From a checkpoint of a small mixture-of-experts model trained on Wikipedia.
Size: width 160, vocabulary 4096.
Experts: 256 experts in each of 11 layers, 4 picks a token, a sigmoid router.
Training: a variant of SOAP for the experts, 789M tokens, 8090 steps.
Below are experts of layer 6 (counted from 0) of a mixture-of-experts language model. Rows are named router (the router's row for the expert), up (a neuron's input weights, with its number) and show model dimensions 80-159. Each number is 500 + 50 x the weight over its row's rms, rounded and kept within 0 to 999. Numbers have three digits each.
Before each expert's rows: "gets" lists some tokens that make up at least twice as much of what it gets as of all text. This comes from a sample of Wikipedia text that the model never trained on. Tokens count by the router's weight.

# expert 55
gets: "\n", " s", " b", " m", " cont", " r"
router:525533578449467426499473410516434546462464481493591383455549556499507544376451535540484413554505538528465524468569466459418528483460468513441558543520546462570386491485483466478536466495562559559567597521431576478533497552539510485547567468
up0:484528531508498509468502542574429511527618518566395476509508421431491548524476437539539558522419528582512611485485451489517416481525372466456544503543532499515417465520518532473465577510515577422529610521441483572533502462490432464574483450
up1:525554550482496467508551518458528545444625506452541510493456449485451408515519498470463556533585604471474554486500533513518437532472513597515484486473567521545572534534497515571502427555575640519513510558503454544348473445467504497535524573
up2:559572498457505494631501409597452499426440534496515564452492432555526431487554488473508515484481561505548565527477545495451426355481369566562531470461479523547529547493485490495569516458627555489529539576416387412571589537520441391445501450
up3:487531547445515491464529419519511511563482533556460486507363475410440589434561455471516538624540471514433563510536536598524476476472476617512574495592550487520480510466528454375546520525451547498430467448415587540568521493523510558441485447
up4:577453531462414447501550532502539509552515503480468480507562539507491513526564430491406453447516508487523604504502489503506505470543469553562500550447491363512439503515456501456449461450551515434576531523535412541453575531564497390601431457
up5:627546512434459473445483514512556508476414509535509511561438587508440496432512467467453488440454672549489413561478546470586502556536390538506450533477433537506461433517483533418501577436568569452567475544483503520471577525534477569534533432
up6:409484474483483441429455485455521475479507507557446456589503505485420544472486573558595527520377469500551519451476424538554505549505363461461481412511565512519521455443582447498428483512484459516519479471433431532524646496555609496487580435
up7:447424493478442492499473421522512415471527490429533550513556499526466437414507485518452501468442484519467427515535504485513476524607529580482528468486547356469524549425470380496526463524578536511546469542566520471502498508438511514563509368
up8:404560459432457573470487477489551525425503567569417481517468546538533571504570483470550459556598538567505544411571415490599532505558472497571522555528538402458522475517543469444443488565550397482576502651509496490548482466543481554493494519
up9:488591490451514503571498496514574518533502457522488445457517472488483492425446393488484578479552516491509487559514473516532521524413449492476560624469555455483543492496414492510484520518530427487553531455469541441574546562581445446504482508
up10:479621462420467475499436488514438446444617513548448400418504502523480479531490434584548595454465545454523438518479513471543555509496434435465529601523528412493482550460398514459457475460544557496601529478539495480577549421526509381428534514
up11:512443567467350476485536446479472488457485489531422464444475595474435475458546449530399504498436508485455493546576530504577539496584515563576578543485568507502576530539559549531490461476510675511488507439524558513405476577491416463482484460

# expert 108
gets: " 6", " 7", " 8", " 5", " 9", " 10"
router:550470493546469439502526450515425567464426493472504470487447497438480556465512434447558534519494492480404448406519500475539537665477684438552474536506489457508406457513433453464419534472574509534467543410491445505525434553551505549561475470
up0:452430455461532415428529478464501526490501423506456395429509503466445503410547436487558501520514511481515535472440490582471514544463421559460461584424513482449407443497455490495517514535502559520487517543483476557548542433549560394454546506
up1:469496462459548534562484427532549559471515468502597473534561472498466568470546458515535464466515441491503486401449497567516557520569424532505440551413480528514476444416460518426508473442506612564567451521562519430473535520565488497506489506
up2:421517497543421508524547504520453467556498440568531511427546495481511422434546492526642548473419477433608524477601477436503535546506438399485538506464415518371539493562539528543470542535499479510536553474494452561526458648429477450576491535
up3:495546547446575453444521489538466449505460495480502469495507540499523461568586467385410501504539572589472506416503490498515488547548493524461540567476455422475500540489392490494569535464458517506659479548585438563494469512498477506506513540
up4:459536467457555407466532553553535473495492525507413502420520424490490513579536506503544556558425421501601491452457541514519399458415473451542593618510535441517478464530469476507472658509451516485508487586411655597475491499512543452505551511
up5:452598475441571584465408445515576479500488540545519429510564482396487484568409596473422522460503461472468584509381526491498429396540460487458574497502494447517550477527467556449504515501494471529528510539532504524410485493424483472506549336
up6:480519484447549462439480419608544490508565602565503474521627507468438558447488434494429582512357551442531432496483452508568463469553389519487489421461522447460607391535458487504521454498430502453570415440536480519579602452480500473489394493
up7:508438498529541476450530436571464480557457388450461552489593511440514435549462529517502474560489399570460496525515582522547538503510518460399546583436512468435434573395517510522506519444493524569399406466529507521456538527515481514477610507
up8:492503445527468434594445461566453342577547545457508489470505445560495464541538473557416490484482454541516546310526447479499530561564482534522618514492498483430385500494546497502473489440477486573501486471557459535436547546528495530521485599
up9:548458491495537507351551433551486441479485504497535539401507519452443565557531530488447530531459617493514471534606578514495520499458460430477551497542493513441464543456465481423511499424495478488460420545546533497487482496610511577549455518
up10:507461555515456525484528511459379345453475442507514498531481469440541519445526517568467476597559491497478518430464500468531427550544540497554489611559507557498528457479481512490502503581529433561613564484540467529471504477585507490470408488
up11:433598564449506516467441431512540497424339401548534547524511493491501485529487432511475564379459406554584524457500486398477437504612512549475571528536527563381458394548474508437464519574499467515511452479520479538551483487430473450529494428

# expert 133
gets: " of", "ic", "al", "ical", " to", "ial"
router:499494511421529510377508517475531480459409533454459444462501471512419542453497534565461488505494494489498525492589460577434441474497406446566456493387423538555534504556430571492519525533562497506577436473482429586573498456571475468562484496
up0:555603530572508528402483415458437450449454591458568514436451512606502508462447529414515573465580502417467544498462537447405499495518447532462489482497585449548548618436444501544510524552450439415576456475508466559536503443528442465484493469
up1:523472486440479492418531443427492445425515571551532498475421490506474543536506452589445509613481512435485479531562524454396522567500518534515559435504532499352477468521441439490478530500520418585548529526533521582492466438441597450542501459
up2:496498513426513491527546529489522420537451473487526463500477485520425491612473499429483608441386425567491541583532457466467487495489457553545527388456378464423518503522456440488509520432534463498484514543570430507479492547589524491566511494
up3:452485487522623551503532536570524535473562525511476479406459439546502524521501462532481528583505573464482462474442361522497436508401451507567491519509577526505473559500430535508484451512515504488495550513609488504535518505529461428602595481
up4:528506533460509540456501452533501391428486566470439548456553500547496533583553462445567529525535561507544538497487472503455542521512480438434570516479502498515571477533481524412460524511552492512551502595583533534601523426494553507573482559
up5:456443496445555540475512555482472417449415439469473435548534510501534517525544562527512442487471540529585461532506523472430479486549560469520529513460394513488593467499414583522435542524434469533436578488501507499477556449469401559548578432
up6:410377502521549436412507585580472400444459575483505520479490487539465575562447461522460505448465544520533555508450477511588490490512392478513468543444430478521382555611466466489527489546495517459508437531563537455512512571620535532555502393
up7:517574399451472582500570457435524452564502535592576530495500453507469462539541498517494437477491466453453429529470547513512466512466542486467531579469450517522527469538593557581537524499490499551469475473418450546506428473556494547631517548
up8:505424548364452489536599487536473468493405598512467440435506497521530472555498487487471457524563560484529464467578556479562453504474528397530532420558405502516499452553505417483553500484493543558441542473590491456480561432522532591514513441
up9:498551435485523463406550411561400529526523448506550481586516492502481485425522528435597550505546527466555539581488543441496487422606525585420512523477465419530421542410398547482533485527513514496548528579441433484492502465381489517478503567
up10:520430426536401541444509555564510438420457387518469497480524569443469506441516528516557462491480629410464526459534517483528461518574552429460500572507442478503513518501553544634478441511479445467475411425543445544481535433539554501608503534
up11:554497473416448481431506461473593491482435508478512493550592509547488485544507504601511495483561500471531451517479521550497434533521472489488501487418572464474474467519466524576460578546482479555472511468515540487369466526546487443556581558

# expert 15
gets: " in", " at", " of", " to", " from", " was"
router:482442431475498484491441538502527494461614492423425449639510422447570477487479588570584608558549484516486465501493546498523532436522448490470481475502465491449505451451468503508504483493486452483611509480523539517511563504519579487516399472
up0:518436423438547387483552473529469494578522571547353482510564552489523510471444527548511523505497552427493563539521540598605529434499470457527483361514562459503506477509479508542464497480529440529578460535532568582487521544509593486617505480
up1:560569479588463476466496509502561537498529508583556452584622418488474578512519448459514507551407544518559510507504474484478498440400452521496495379537591469523552437500584606471479526489479529509563478463500460504493628497556480477472448531
up2:477437533612510638556479504477532547511599378610356543502526549488552503549511490493508536446582441515519437528497529501498444506594436486385541440646490580449498561491565547496446494494542457549540536581503572595526510543522524429476412446
up3:501533514409530436502397469506416537515496466507470531527406415593540491530499511507453536571476522421433527515418453570466454480533454576446503547476425524507511497443454447503505464471596470507496472504423492588415517362515511603541428429
up4:486497509506474497448523447532517437568527515506554551502477500431599419503505481485525512452393459485516490619544524534418474391474451442430457554460463597525577439397525605417551449522519501472536433519567511453513427559545613496537453510
up5:464521449544521514544531530407602530481527551497442524490599457496453485486552577500550574498524493512542525427571478629483445472487411592467452579516401476526442493499419524618462524397433489486457512593525501529547585518574481474496501482
up6:505372488598453583481570498564568489411546535535570454544540538534569508501389514524519525534495579475575376536468544484439457485459508562407475510525500461539545548463558526555520540529511441487512494522570444432470500461527527463446453536
up7:447495573500530455547476514574516472439468460560440498436564461482582563501556550531554522504476449445608406443542485471543450564544524527491561577499508477491556415436503495481456532524559599512500477523400560465453512563463566441590447577
up8:488475416501416449486580451568478419371568491562488486529476548524561504510484565582531467494492478529485477551532556457418574450459523434411501441448481585432521563449453520447551456576379492459561496502447554530576496506494508503486486524
up9:510473447585421585557451484490478441515454447558449483525484477497500464530429553505509548581534453531505437449537384532562539534488508443448533479529524480418419440539491569480458508522467498544481459535413492395559514555554542521511506523
up10:444448434488586545405551555478493431431501392433452477553545473557422489487626584514524445590538566482501466513514494495420568462536482512434472432465396467443486464415503542512450535539497465536538439548517535565521588430515476509511490436
up11:450465534490505450496459540549496440521557579492441546558465528410498422537533587557446492500520457479550584494484601552564538410459482457451507522490452542490528524495482599449560526532567395482556465468553471451566417555501519547558444480

# expert 172
gets: "ist", "er", "or", ":", "v", " or"
router:558571511456539529431563522473496496557460509603520424478485536496502475538509426428520475424463505457509392516472504518489493466527419504452558468569478414497445466459541492582480604540568528434507458526455519582470560580557538549506445467
up0:504557529512423530536580518426467545529487549490561511474474593466479554503505545399448513555535494486529427452502495501634519447603404563494503541599447380493553527543541564542499586537573538557560532496538530493380553572454504517541568442
up1:497453534415432468492552472580567508473398580527440471557503434530529552506600552456404487515539419513458559519484449547466507463509505516473502497593583478461486527473460548518585465521520492461494488520432495495403512531530553578473505477
up2:474517512488526481430487498477458498505549520517536547503474502511440431506438495525502551482456552492546507531515440643416403526513496471506598580473386514480495454514508483478503598546544493477508479511455561539519472554541579574500590582
up3:500546518509502550541538533651484558536435432532546447618465557546533493472442560550590457446552480527488494502468496488420517443489470474499463530509529552362512409547496496573532560449506537457484559497501446579476435404532554502513512543
up4:550494566518528444436450476510423447458508453518532538421552517623505629459506497482570487441476447537462515562476463476540510509530385527441465451489390425574428499456482510522545500572576497511544505478439573555474565492576515454611481474
up5:523485515529471499471489473532512427599561549516557457553488478598469486482599431477398623401516461504532442459572547525559532489478502538539558557519556485455427393430500526446598531497580531530493549483491545562507437443516473503481529455
up6:517499430483399508439579478502549433565462581542549519430439507500490570493438492476409488477512580537480513603515502518541517448488568499469465534484487435496421416468369478456482512416451483460440508512439611468471542487537505494518496565
up7:526513654516509546450512480407475392499486579539500498521554476518437539431574520477595537527601554601463461522521521529507455516495467529428534506487635491589469501484560484402504585419511455537542521533514550561483652471498477499490519547
up8:472559592503538528602566474459476426564475461524499421546551588515498448537424522488511431571614504585602521512515503421501511439470416536510575485476528387398500509553540461478469524511537561546448435511468456545473472578465518534585480427
up9:454619504623473479534519417508459488555573559502524554499527482574559481440540457494533338475454512470565454563460528446584570520527422421480531516548471463551513528540515489603609470480488607360532515468472470439525478530536477514565587484
up10:578475413538564556522631548497395532514416492547562549598525471605560462476583519519492459546525521517468469510513541487418463540515568460466590533559484497396501505499539489479494558479588469554486511581608497566550491469563527462531554465
up11:619523479503517594486534544477537418527554445525515489496522452550500471486507497380511453488518505549454475520487415521561560511539500445465463512481584369536509449531538493553488431439514509506513488551487476437583543503599468498626521424

# expert 180
gets: " C", " c", "C", " I", "g", "e"
router:501461564505513531527436548576467453501517570522464603482535425429419529454503499482460439467520426445547582533553506426486555428476517587529484572517586460584487536528432479560523489543500519465439579423631659480539517481557464544398459463
up0:548464549491470575417492492539497471547615482561492511526498502528483530530440527569439400488517354532489518499531491495510486449497506521523464529430595508489466540481495555392431482486461491474530561536501560604525480503545472515501496414
up1:557500423558569551563507575550476529436505496489562467489505519474466473502488560497464479498448525466542447515541565452439516478532499411454560570571628569560450448504418570512572494495429492566458424526470595614482599433529448569474503533
up2:480489461605472491479478404600437501514531441520485514469588435548477504479362458564447504485471567421424470514551454487534555477483469524408474551544453521451431476466459521493514521460578508408475504513475556482388511475502402488543451472
up3:459549477498459482471530430557542423475496546525529557413471385469447528442464477472503500480452494495563515533565519502462501381578452528516508459446550454564554458506559552553483478498579489485552550493533626543426454431455459416419454494
up4:488471510458493572576520524538346495538497444484513431470536425469499466490470479443371635555530535504514535530581499562537506523415486476487538455524598535519472468494460483447506508383558494559464541467592586463476509447506382431484447492
up5:582529494467525463570536493397494545503447487593420466499487528537447447488448570481529463447404521475583588513512514532530537440469429439495464449458496493544515466450450523612483551495437533439544513509605544481469516404618501540507443464
up6:530436548475518515520545569535553568465463494467487455505462437553420433496447520460421451564570502510520445519519486468559578549498459573516504581528528440502470552451539444502557481401447509578559433481525534490461475390466512494556516520
up7:486523529449501496462490504595537364458468649523518546557383472487413509469509563418399563486515514512515513521570430422395542505562487558523499420532609561533422485507551469529468564405514497569498544579553512529504522457502466549438527511
up8:505490562554579464534511403592557495507519477541485491456531522489487576513548509451495520497460491484532502590406412465524450452550389594542506518487542548582500459453353494486481551483462540524456564435495533506421530462424493439460545443
up9:619527530449510531464499506581482480468482599490539599588516581536464454567486502459497386559525531421547594418574550468536492460517558460469540499488497593487504563504495569502468535461466393632489469401538536526523447447515475545441510560
up10:475541436434531468484643471538495503511536499459497478453421430564569507408557578369540511468432483481512480460465530454508501457508565577451483409529542542501487479479512525619565531571496491532580546605507553450467402497537553440478502506
up11:414560527474554622464486499541504536473519535541424517500545527489501496528498513493473409532391415440457562516488551464525552501553555473430516481472576506537433551516503523508561499529546453462452459468448479510470515446576494500521558476

# expert 57
gets: " of", " from", " in", " between", " to", " about"
router:520498556571470523545473491582449577444472581458463476508482446437458539496404421525520510487537568465584492617565490440476451529404517484511511559546478498407461459523486426377520618506528528429545565488452452506464354504423415491490552545
up0:482523436498467577550517552486472498530472495475524507558587498587474429524389520507485525464492549490587396534487536501471528522435551499572419489470449536519527508581480519475488575527496573545612564458468457535460458425534521473469527457
up1:463452514523540548438438457465486447471458548505394478510553617484514513573446505525501560507381547571520543481494432479554491479517437512540598479469587482411464481553471477434605609536505495526532483408526455469519518474501501543448589519
up2:510503577406534493473538520473498510576483476403426518437500590498453566524532589511507411523575490626506446487471491531444473504510455580496521451461521500469479440551534530444473583466565646465533488545532459497589488465465515499552534494
up3:497550498634548550468519536466471420521480566478585527584462578490502482507504389502520468500518464473453502515459562478461521480460461546530585547520478420447570505538494501586510539499545526423554555515514480425530465414499543532514507442
up4:545562544487468548576474457545550463486456509525457475435521444503461506522527557463454412531534563500459551496516505469513589502505521529525695518455452474419493532571493532458518540423479490493602510546502509518418492526442390411491493422
up5:470590419485447467522502438539555466515560526626495491505504483493467528519459462488526548462469566496469480523579438354509444471559417509538482489539511437508479551471533544477518569512530617550533471484574483453435418469551346448543519471
up6:495463527493508527448617462471499506505532462392483484539467526502538552547581478433525485505500555484601453501497502518513582474467451543462459506416472516464454560525407531485537485460527521483447488561452498381493489495628508525482471521
up7:492490543499455601472515557455555546444417553531521439468486490510445556527479460501465594536546529521567515464559586523507519500467416412355550431496437491547484477511493483482590551426558494507566471547509469546461463569468596491504483405
up8:472510490499495558535615546522498530471477574492547533566541412485433562427482451569506537526559467376471507511503531490529451447448405474551525509513591482492532456548408473476619427419547445441588433456506547515543414508474459459499496472
up9:513525524477437392512500415460578478532507571498481501459444510407453563522513443535519519455571513490558492494467445515500558596487472457522556579509466454473416563489544447473505619514587536493527440581466587537468480461514452465552429445
up10:490508495447529540461452431410575488450447476476499373604475479495474469543522534450471457516513573544549468488554455586460520509515470548433605466521540529421524540540484496465477504480463545477475512513435540566472489607435526590475462540
up11:546516519547446573448420552494562451446480450439485504498480530539511470456428470458493546502481468585599454542525537448512487448457528505413497460428638510499485443479407474474581455514569463502430465501512530459382504442506489504433523491

# expert 182
gets: " con", "é", " Pro", "ro", " Con", " comp"
router:518481488518503596491534490488551490548551580554460473451542445486444412584559480447458564478506455515496506477515570487450398500475495453542482486504537469468592534422544573442538561462504543481520528496540560401632392427490413510509514571
up0:457540534485444574529557413472545602528551440552453459499556507446513479506412527543470458551572570539407596535479459398472519478458449463452561406527565497476536613533549459461499428479448477451523556470458442464546395455430497435551586463
up1:446542503516501525543472486458534401460540544510448500565520650417572504555588509497381462479507427539489505513580407412477474512503478557546474548500494484560524543526586501565417487497446523554592559485500510461479403616451547586529475487
up2:441474445586534588527580488605581515492527473434465491543608515540517452509500555458511535560464482539506518443489564568441572484451474494482491449483459545521556455560404541583423450472487500473537503510525511468514522453594519490561524587
up3:483504529490547501506496423483502457501488678552472512547619431511461552530498444481439501516497459540600534502441490436537495470674486522418473520439540559601539545513465539495437535443510382480546543570471520531508455474436453493513473491
up4:500465467589551530528533491438489505494519458471460481445483500554524433569412440509456524502412406503606545578490535475507492441580480466587539475494440408516517591471548549496433512578517558515458593557536536445510482507486473504595479623
up5:528461562605484521484547474508508625451548503495555584490497474512502422436582443442403535424496527481544529495513469505496425460480436528575489442487552524527481547408509503476568500410526484509512406555535430410427457556539431442568498521
up6:484442481521449420460458525552543415586622521506481508593526479462530469537477423501566437426523550578491555441487491578481423534561437423591512547461530509478561483508555487520436476537523455576506514446513515434523626497475501528441541420
up7:511467485486428487475585517587569486532511585479530467468562558542397498501574477477557492467527487520565538472573526419408508464497506556472519538543612440460405549462539493422557586517467426550526507508479521500533416489494490531552474521
up8:421551494475457421433567520398522460502453490523580548397536556582540442523456478497457457514487467483443553551583418503540461448557469527537455421563394424488406500517473497508507482430555512499505437520490536507520560383533359522431514521
up9:449461400472443475470447478530422534464485487474539547466522434481473512568441537504587479612510547429485474500476533537519403560553493467479505464490481501530448423470428530515511610520394530471519449557441543446505507396536522411610457549
up10:584518558460521469459456526552492476573561486601530610496441551520460509489385446447502614523487399547479565484632419527447566462555456438518499451564495477459516548414607411508498538526485423480490557558486585535543453514512478463492524581
up11:510519521545481504540575569462483470469404562486490498491478485575485573556450385420456428423492448510555474490500530425564392442453509554557510513498494509502554565551363512457476493507523409544414535541489549511540500514512500518584498544

# expert 209
gets: " c", " t", " C", " 0", " December", "ol"
router:540484485481468516454596509618468532484561450503392541544542422530521466467513523551450444485541502394442541462525421512452559456506480556435476541555441526498459556571563499514461485521424545475519596430556495498578443474500402534501523521
up0:587493471490524487512598505512561450428576454456488535531548498390484454483586486483498599506456412429511567500591546575479518512530535450537538561544448469509476563396475453587541448533466467506472526451550644490436522464487440474557440521
up1:503526529455513527499530499666484499478510470476454489515516527530519472471484474507520560512509432601450423482486534436445611415478455554436455536576475346511452596390598525405493501518492503547558582503485524474490561481432572569486523538
up2:537436500530514516484422436487461463487550437603511530558515379532465455445424411530441538498489511458476447511559491501487414542480485539580490525538549511463551537511455464421549470402367405539555402450498522426488508496550486577407557559
up3:507439615447364556449514491577554479488570485576506505482485526568531549402575454392488472484536592430521434448390394521458536420582528521487502529562590495486494504531513496464537466538501535420430550511465495618529536534489467509473514487
up4:472423419513484452471599430546489505539547539450492475508529542587486550457555442415496460530536506471586521485493485415500520438489483508497490464525481502517491541491414435620536415405521456455458553469451486464418419515509433498548504519
up5:556482490547543466515523527443461553461491514579481478634609412584525515509554489467416405413496556534471460463497478468497503487487425479486430437482478493554589543546533416531439508409479485455473466549418540423525400546515448506485560471
up6:543442455513532435521527463412554513405449434437461536560551513463502542435528544444426465563605454403551540469587427546500583531578460499476593574511488533393509486603525406510475522528500412574483582460514558408492547513528572512511534576
up7:486614544535557601529652530607488415511477532561422561494537493604537489471500511466401466535488409461503550440457434545519441522596560540465488481444513404461516475526453483482476501479486582523581558536464515523528433465510540502535539629
up8:545493476516505565351530537505457526457579494533504558500620595501443403479510473486451473497458517458577469519521561543502493460512374492455482443475501520505485508615489486428468449566479609483448557512422594498564430404492532591601523531
up9:572413586508555527427622562440621457515487474464445503562394487534396495566432550523504482492535537422501488444514523392512498489524535454557456553570516491427519547456523527515519531453369445516543459496443484570597470501495507563498517492
up10:473567470552549472521550454540448531528511482550468529481473525583437428524539544535465482521525648478461553531460533452544466502442516567523518460614525493471530547543526546588522593457512434482504507505389474553570441526512441459507469542
up11:511475580462518487536502454604430491552519498426485443520563483554456469512531407444458440435452505521461503557485576472554520420534557559459470493523576496523495513598482574437583460496548469570437576476521589461489456473509504659602521451

# expert 174
gets: " 18", " 200", " 17", " 10", " 8", "00"
router:420595538453437419522449548372501583534582526551477512494473546534502474484500452453492514469486530531491469524523471421570447510597390541558574544545508529520453539563501404545604485504531577540563537589452450457468503564422536495427509558
up0:517517505522394579564488541410574479443553510430483541453572485429360494445432525464489396458525513520513484504481547468551553291568422450514500466563487455594534575588502600539596579481534570462519486525507563466510482578480514522511550522
up1:466595536501443590473511508459549550503561443560448499465471525533383549527520427476528537467515586589491486450593556411562531444565319560531520521574502596449501515547518580477512571488525591516547528533514500482451476632505420514465517481
up2:519446447504474496501426462599504500553526530483532450560518512627395446450440407469588448555540451451519391404548441527553509499513474464565524500535524549533448419438522512459625517555526549492440502521536468533518481492575551443517533513
up3:382483604454448493522495394502521502390560468530408534597428496430471554461485399528443445455496467477518390490412506497471475504524520475517495456525456488583558566470487473506489563581512484460527418465573572471527566492461507596541546549
up4:501481487596521568443456554534479519461564488531483393557521451492594559513530526486472464576481563498502513565541478444581512491481497405541490570479480476512486450528496531546484564398514444524451551478550529568525366475552509514489506583
up5:516545608598466520504534466539472570566497435497504512522579543549469559463448397532411573398518527504535473544495509436500519417488327576497587506560560562475439515468531468443585512468581526515506583497518492476458502519456450460466467438
up6:430535521515448461394506545461510466382477577564500539484444529474506530536440433481443498503454455460459493467574528506532500459553453574435547503443511490552602500485481540548534450564442554486532494521509553469453442533446537417474559489
up7:442517572472481509524472411597526458498427590587467507494436439570466442480505490498478505413430554491494488542537424493427455548506492480425520573557540506545493557412518451594464495538485425477459540505460487486468466545509533471485525587
up8:517419466467479521479509476516519491570561542471555525456507487549481576467541427473412452500535467526443522448515493463600406427524512505574547584534500483526495499571493588458670545503492461467572509473530521419440501507498544510472560506
up9:504484557446622518496517480461456463442561510622499582480509351443474439445477523534502538520536521601503483427523472483576507557487525600503521441540557491535495447514533551508435517440478437531449508468419503472482500528584516544589572528
up10:490460589476516483575523558466402460528514426545591388493509543516488532513465465528518573552493474553704399520475522473572406525502475490556601537533566433452464454503471509455478511540512462483537611450589469531507523516540487452456467531
up11:444492492490507497489460559514509538498529535507571530409379495598425459460527515533518464538481474407567539475477417584572413556465475466490554520487509497497478525469462533530551481534501417536493572535593464347501484474476515517528605507

# expert 127
gets: " 14", " 11", " 13", " 25", " 15", " 9"
router:526485552465531396485513461465478509496479433437549550444556560480493460610417533497493443527449470453473431502528520533498538595437613452482446498598448489572445456565437394517412550511470452579466538485450495523462471498417493597461537515
up0:478541398542480518426495518608440441567472437481521513504452385472426571473477485488515427437438407455473545426408486478492477421579465502504492501525456595521535515500417544560539502483533494485518433475422554518518465519472537399525513594
up1:604485510410563560552531530555391423481414567520440570530540552520424502512467449490552430497475463528561427476565486484408462541492488407479542532516429472453534501450431593568503535492508521442541406479472529491427458438446522449558377586
up2:496552544485515544569549483390484478495466454529437562477525379472503516526482476506529531552470457479501443527507440494558507547559485528617585414556394445488540614514461530487509493484488422578547447476496499544570477499540530425492513509
up3:553480511449428387527487495434493447526595486498481563418565526550500456509571480499418507511535539424555463542550488393565441483532540477489501459477449472521466507431484476520466621466541574524480500560513520550604569496517577468477472451
up4:472457465482527432487537462487463484532447536522496542469567444456501528511607544446493573496484483553483495470468549462545556618572403509449565533415595484520548553361562488473516463478512505528507456451488551528438503410395559488437537479
up5:543506486616511503536533560533488431499459474501463484562532399538469539421546487393537517446463518395512376460560499501532441533539492434461501518400481426459546498439497496446533518490470563602435512387510566501505545486487471463474570526
up6:569528395536544493477566464532530534486450481483534448509405424521467483497560544491470551465531454494571485448485517520462464512442488497478591577431444456397440489456421489497540534541445417480525557517467476514461518505559529396491489394
up7:494518494431457504459595381574485501461511498609594405490567552533449576466593502483427464521493510425518561489557497458493481467456393547431562485554507467454534392459549528568477521532499535468588441465525481426573528503542516394495479486
up8:480425500548443491496561574528589435522469474468521446530595456480532521500478436461395570532496531540575536461577550439437483524581485570501625510480406512396488469588390525516468527447442513509568544501562497522408543551450505494496552496
up9:510482503534476659525495492565545516536514579507432429547452450511475549469577436509496563510530499501568590518478470507436498443570410575492616512436513517419616500484530615468565477477500535419577449492569525531519476491464457406518500441
up10:425627503480545492535598457524434418452465543480465512496524462479542489513467563531490546520555509518536496479480532419520515432547507551659430461564499499485497497605548536494481485492473619541605530489521457545583399548494424522606539439
up11:566534471552466568557545494475593518493463554623457539425497538421576503598487481387427494526589497528498484492468466548462483412520545510496533548588499503503494565499464553418507487544484522560512505562638457469564516443479610525533605546

# expert 31
gets: " National", " +", "==", " World", " national", " of"
router:476493436511550496478531474509493537487527529582494558531533538558450464462546513528491479521549423412499542450451567487392533500573512429424617522486436493545497546429444595420475583475534548490479525484513555495448501462459455427462515565
up0:521446431458560498539521473510460454481509480531535537528500498508495438491427475539562553462477497434528496613547566375485429386537428400508537500504499588472468515437479577540570553525508453545415522446539512568431525510602474387493429517
up1:504512494457597470492482478493452517417488520519470432532605413561518495432440485591484539531485424447514541434576519446553593488575381514543590489502510532461499522513537462415499558535541485551508511458523582473456486485474436458540479623
up2:583513519507407466451501531557406445503490529515588548522456458490509483544591459507549485602452490414536498474500458473505586422501573540460605508389477409542440482516565540461552504551520497482422617549470494570488496541415574542545424518
up3:476559461633482545473447425506498431606454485498417458506529493468508435491512455572511486492472636550513521586500463558493509454463413400457516487449460551519473515477364482440524470505571485512461468468520602542494589603561461475495536488
up4:540505530447455506450538475440468473564466488556458433527516570452515467467457540419482445519557467474585542485472457505459532447593475487465523523463509477581551509592462557438455572487486500442494411469528558597508534489481477449414499456
up5:487478467558449514474640484501520511409495463505461555453435563568506560498537520539456528483544486412440594500534442521421528460518477507443579507504506542413474526474501577531497496543493632517461527438473381451538466429540511438558531478
up6:528521406538532489398495517576498433495491495577488587495497555520450547525557472508544492519536437434429430530467504472496493538482468448489624464407588551374515518530470483525491500529554474459452556429557660498513467465480497485486575464
up7:506465465469470552472417538401561556462611527604482463549530472631544449548576560478421558528596541526493513395461503590487529419496461410482585502507538469530613564440518504495550535485538490526479452493371528512477459510601509484428621527
up8:483515382511505568495528514543425499442527567424486539474487567496578446446529466397459559519497521508573538490503467502552430477491560548492479531565483498518448546443527580522580561539501580500473573533500474395381575539439431500542536488
up9:467500545447474497608481494526537457532554537498461474483567409558391545439555532552546390562541491437439486496446440399516570479536477456612544572510479601529564555492473551503574577495435486461515492546454474520418512346440457490450512502
up10:516547557418603528501509574498458431494507562543512490519565502508473451539489474487453534498583491491474502585455569370518518435565412454549483452523467510536530482502550568522426500505533543510501563456463616536420412417442398424542577553
up11:502507467518556450490478448540495438411481475510424518503587596601457498472427530433482510500487481464521535488436421537564544478532537479452554545548517522563431506574516543500476522491472493483418500523554441604501583558534511537492519548